config.yaml
d_expert: 160
hidden_act: "swiglu"
init_std_router: 0.0159
norm: "rmsnorm"
norm_eps: 1e-06
beta2: 0.99
batch_tokens: [32768, 65536, 98304]
max_seq_len: 1024
Below are experts of layer 4 (counted from 0) of a mixture-of-experts language model. Rows are named router (the router's row for the expert), gate (a neuron's input weights, with its number), up (a neuron's input weights, with its number) and show model dimensions 0-255. Each number is 50 + 10 x the weight over its row's rms, rounded and kept within 0 to 99.
Before each expert's rows: a language model's description of what the expert responds to; "comes after" lists some tokens at least twice as common just before its tokens as in all text. This comes from a sample of Wikipedia text that the model never trained on. Tokens count by the router's weight.

# expert 1
What it handles: Dates and clause openers. Year digits after a leading 2 or 1 in dates like "May 2011", plus month names and sentence openers such as However, Although, When.
comes after: "2", "1", ".", "\n\n", ", ", " January "
router:48 52 57 57 72 55 47 51 36 54 41 61 49 36 51 39 62 54 50 64 56 44 44 32 46 45 41 49 49 49 37 46 51 54 51 50 51 49 57 47 32 49 40 34 42 42 49 45 60 58 31 48 65 44 47 55 62 54 68 44 50 60 36 43 45 67 47 48 48 47 45 40 73 37 60 42 46 37 32 52 66 56 53 38 50 51 48 37 54 59 31 43 43 58 43 71 42 55 64 51 57 50 55 42 43 41 35 57 47 50 50 41 57 78 67 43 58 69 67 54 64 49 58 29 67 55 60 51 59 49 54 38 62 37 45 48 51 57 50 60 59 56 42 43 62 50 37 59 38 51 51 45 39 60 49 42 42 81 50 36 67 39 51 45 28 44 49 39 42 53 67 48 58 47 64 57 42 58 51 65 60 54 72 59 34 59 35 68 49 53 59 27 42 58 48 55 41 30 46 52 42 43 50 34 40 46 75 36 45 54 60 59 45 45 40 38 46 53 48 48 42 45 34 44 61 46 55 50 54 51 47 50 48 48 46 48 57 76 41 43 44 33 56 50 47 66 64 44 39 49 29 41 46 37 40 43
gate5:60 50 38 47 56 40 56 58 52 49 44 63 58 51 63 29 58 63 54 48 42 50 64 40 43 58 65 50 53 29 59 78 44 51 46 53 45 50 36 58 50 59 57 62 72 44 53 56 39 49 65 51 64 62 44 75 43 53 61 59 56 51 49 54 64 62 43 62 34 37 53 67 51 40 47 54 47 54 47 67 64 43 61 46 53 51 50 52 48 53 40 39 29 51 48 47 63 59 70 51 47 41 47 44 60 50 49 49 60 51 59 39 34 43 48 33 54 34 47 41 49 29 50 64 57 61 47 56 41 36 39 68 46 48 38 44 36 48 66 45 45 51 43 37 30 41 54 55 36 61 72 46 45 58 40 51 59 25 60 61 49 53 52 66 51 55 67 38 48 48 48 39 43 57 45 52 42 38 54 43 73 25 68 52 49 61 53 65 65 49 37 49 67 69 29 38 51 60 53 63 50 53 35 66 59 52 54 59 53 43 49 33 68 52 53 39 73 57 48 48 49 39 64 44 60 49 54 49 34 60 55 53 55 54 61 35 47 55 44 61 56 43 50 51 45 55 61 60 64 51 48 52 57 53 51 43
up5:53 66 66 66 40 56 63 48 45 53 57 45 48 42 51 50 51 40 55 45 59 41 45 49 33 45 49 55 47 65 40 43 47 71 67 35 32 37 75 44 45 45 48 40 42 39 53 34 60 39 36 47 50 48 26 38 37 43 41 48 52 39 61 49 32 44 37 46 57 52 36 40 59 56 55 51 54 32 50 40 40 23 47 52 41 59 57 40 53 38 65 53 59 33 52 55 53 65 38 43 57 43 51 45 40 52 48 64 69 37 50 46 49 50 37 69 64 70 43 57 63 34 56 48 55 48 35 49 48 71 45 21 29 38 65 42 56 52 49 57 49 47 52 53 55 55 52 62 43 35 55 46 47 52 54 18 41 57 46 61 53 37 68 46 38 52 50 42 39 42 45 43 45 54 47 40 51 61 51 51 48 49 43 52 50 46 48 62 45 62 49 64 54 51 53 43 44 44 45 35 43 43 57 51 28 49 59 42 59 46 59 47 53 61 60 63 47 42 60 66 53 57 52 45 52 44 42 31 44 39 47 70 58 66 48 68 49 52 51 46 52 58 52 59 50 34 50 55 29 53 62 53 22 40 51 65

# expert 11
What it handles: Nouns after "the". Nouns and adjectives right after "the", often followed by "of", such as the base of, the tip of, region, original, majority.
comes after: " the", " of the", " in the", " The", " to the", ", the"
router:64 41 49 33 53 47 59 61 56 34 55 59 50 72 48 54 55 37 45 40 42 43 56 48 59 53 46 57 39 60 47 48 49 35 41 65 50 42 58 28 35 62 65 40 47 53 30 52 39 52 54 48 44 36 49 64 38 44 57 48 71 61 61 53 61 45 44 64 47 55 41 45 55 60 59 51 40 41 51 52 43 53 52 48 49 57 53 39 54 55 47 57 50 56 59 60 49 45 64 56 50 62 61 51 49 62 68 55 47 46 45 58 45 65 58 68 55 56 32 51 51 54 47 60 40 43 60 44 50 47 62 40 39 46 47 45 56 39 57 57 62 57 50 50 41 28 61 36 38 52 63 49 46 57 37 72 40 33 61 40 58 37 57 66 60 40 19 32 43 61 64 55 48 60 60 59 48 47 31 47 43 43 46 60 61 34 47 49 49 65 52 51 44 62 36 33 47 45 71 33 42 52 34 64 45 41 55 55 33 62 53 29 43 60 63 59 31 58 55 54 44 54 37 77 35 59 41 48 62 59 66 37 53 53 25 45 58 42 57 42 61 53 45 56 58 49 51 47 55 47 36 49 59 42 58 25
gate0:46 45 23 72 47 69 40 52 44 55 66 45 53 35 49 40 55 47 32 62 53 48 44 56 41 48 63 49 36 45 58 52 45 54 61 48 58 68 73 54 59 52 39 56 49 56 51 55 80 55 63 48 29 59 49 38 43 48 56 42 55 48 38 49 44 49 53 33 55 34 48 45 48 62 56 68 63 51 54 36 43 50 64 46 54 58 35 52 49 59 62 45 52 64 60 45 54 47 45 38 66 43 48 53 39 59 49 30 60 43 56 51 63 56 59 47 57 58 31 50 58 57 58 47 59 53 49 44 44 58 47 44 51 41 42 50 52 37 48 37 52 65 39 53 64 51 45 60 41 50 46 34 60 42 53 59 61 45 50 40 50 49 39 62 37 39 58 43 59 49 48 45 56 52 41 45 46 50 47 44 40 78 66 50 53 58 47 53 32 55 53 58 65 57 70 52 43 71 62 56 54 70 67 58 53 45 54 61 65 56 32 29 48 68 39 70 53 32 50 49 45 46 61 38 46 23 49 42 45 59 56 58 45 45 39 80 53 62 53 50 74 43 50 34 43 37 51 46 36 47 44 47 59 43 57 40
up0:48 46 79 50 29 52 71 51 49 43 45 35 54 51 49 47 60 38 54 47 41 58 33 37 66 53 42 52 38 79 55 59 60 52 61 27 29 42 39 53 50 59 48 51 53 60 59 59 38 40 41 42 63 33 34 37 40 67 42 41 48 56 50 53 33 68 46 55 53 39 58 57 46 41 43 58 45 47 47 53 59 46 48 61 48 35 60 42 34 33 52 51 53 50 56 53 44 41 44 56 37 59 39 41 67 56 59 39 49 50 41 55 58 49 35 45 41 43 48 45 49 43 43 42 45 57 58 50 66 53 54 50 52 58 61 62 42 57 60 55 29 58 60 47 30 43 57 47 62 58 58 46 51 63 51 41 54 50 49 53 50 45 52 47 38 54 35 76 57 49 21 39 57 55 45 54 48 54 53 65 55 55 55 56 47 58 76 40 44 46 42 52 47 37 47 46 37 41 24 38 33 64 43 55 45 38 52 49 53 59 47 55 52 38 78 48 52 64 45 51 64 61 42 52 73 68 56 50 69 44 44 47 54 60 46 43 39 49 47 36 42 40 39 35 75 53 59 45 48 43 62 53 57 57 49 46

# expert 10
What it handles: Numbers in statistics. Digits and numbers in census, election and data tables or demographic prose, such as For every 100 females, 1960, 76,205.
comes after: " | ", ",", ") | ", ".", "| ", " ("
router:54 51 36 42 36 57 44 57 45 27 56 31 44 51 64 56 54 46 59 62 43 49 38 49 33 40 49 65 44 71 59 37 40 41 62 73 48 45 33 40 41 31 46 59 56 48 70 52 56 48 51 62 43 60 41 55 49 40 48 40 50 29 55 64 48 40 47 28 54 54 42 58 43 45 48 42 57 45 57 50 45 55 53 66 50 52 66 63 62 55 67 50 63 41 41 49 64 41 54 49 70 59 35 46 54 60 50 60 63 50 58 44 36 49 47 68 42 53 46 56 53 63 61 66 44 36 37 36 52 37 49 55 43 49 58 36 62 46 52 42 59 43 59 46 66 71 48 50 51 57 45 56 60 42 58 48 45 67 57 52 58 41 44 43 65 43 54 35 47 50 59 58 49 52 32 43 71 45 45 54 24 55 42 50 49 45 70 44 57 65 56 57 67 64 58 69 47 44 39 41 45 57 47 51 44 54 52 48 48 41 47 41 57 37 43 62 60 61 66 38 55 50 54 49 60 47 60 40 34 70 46 62 62 72 52 27 59 53 46 54 62 47 64 43 32 42 46 52 67 45 55 59 59 38 31 51
gate17:39 45 55 52 67 42 48 54 39 67 40 40 44 66 60 37 60 46 50 59 39 52 52 48 46 48 58 49 42 40 46 56 52 51 33 65 55 42 55 46 29 49 54 55 39 43 54 29 59 60 43 48 67 62 54 44 65 54 36 55 58 55 52 52 43 51 42 46 77 49 45 60 66 64 46 53 48 50 52 55 50 50 56 41 61 46 42 58 63 41 57 65 58 42 47 38 34 47 44 34 48 44 69 55 68 46 50 45 50 50 43 56 68 41 63 51 56 41 57 48 53 65 53 69 42 45 32 41 52 38 71 52 44 64 55 43 44 53 45 49 48 45 66 40 55 60 43 34 63 25 59 35 31 49 64 39 58 58 31 52 73 41 65 57 58 50 38 75 51 48 75 36 45 29 54 52 48 46 58 48 48 31 40 54 48 49 51 37 46 59 34 55 51 49 39 58 68 58 49 41 63 59 50 47 41 44 73 59 50 48 51 39 56 52 65 44 41 47 59 59 50 79 61 44 56 48 46 68 40 63 40 44 56 47 46 66 43 41 39 49 60 53 45 42 37 49 35 53 40 60 60 48 60 43 36 59
up17:32 64 42 40 54 46 56 55 65 50 41 44 58 33 53 56 63 74 59 67 53 47 45 43 56 20 60 56 30 40 54 65 46 40 44 49 36 53 55 45 49 59 41 64 45 53 40 42 34 42 49 58 47 45 41 47 60 54 53 39 58 54 44 54 59 65 59 40 47 51 38 58 46 44 37 34 61 49 50 43 58 52 25 41 66 45 45 47 68 46 23 47 52 50 54 59 40 44 42 54 42 52 60 47 65 61 41 68 49 52 43 57 44 40 62 47 42 62 44 55 47 68 57 44 54 69 64 48 59 45 62 59 51 50 33 46 71 52 67 63 45 60 64 51 62 54 49 68 51 61 55 57 48 58 44 47 59 67 44 72 58 44 44 45 60 59 41 42 52 59 78 39 43 43 45 38 59 57 46 47 58 40 56 59 48 43 51 46 56 47 61 65 34 59 58 42 54 47 44 43 69 50 55 53 32 36 78 42 41 48 60 45 40 52 32 37 42 49 51 49 36 68 59 38 62 53 65 47 51 51 47 50 60 58 70 58 59 51 48 51 70 48 46 41 30 44 45 54 35 36 53 48 51 50 41 62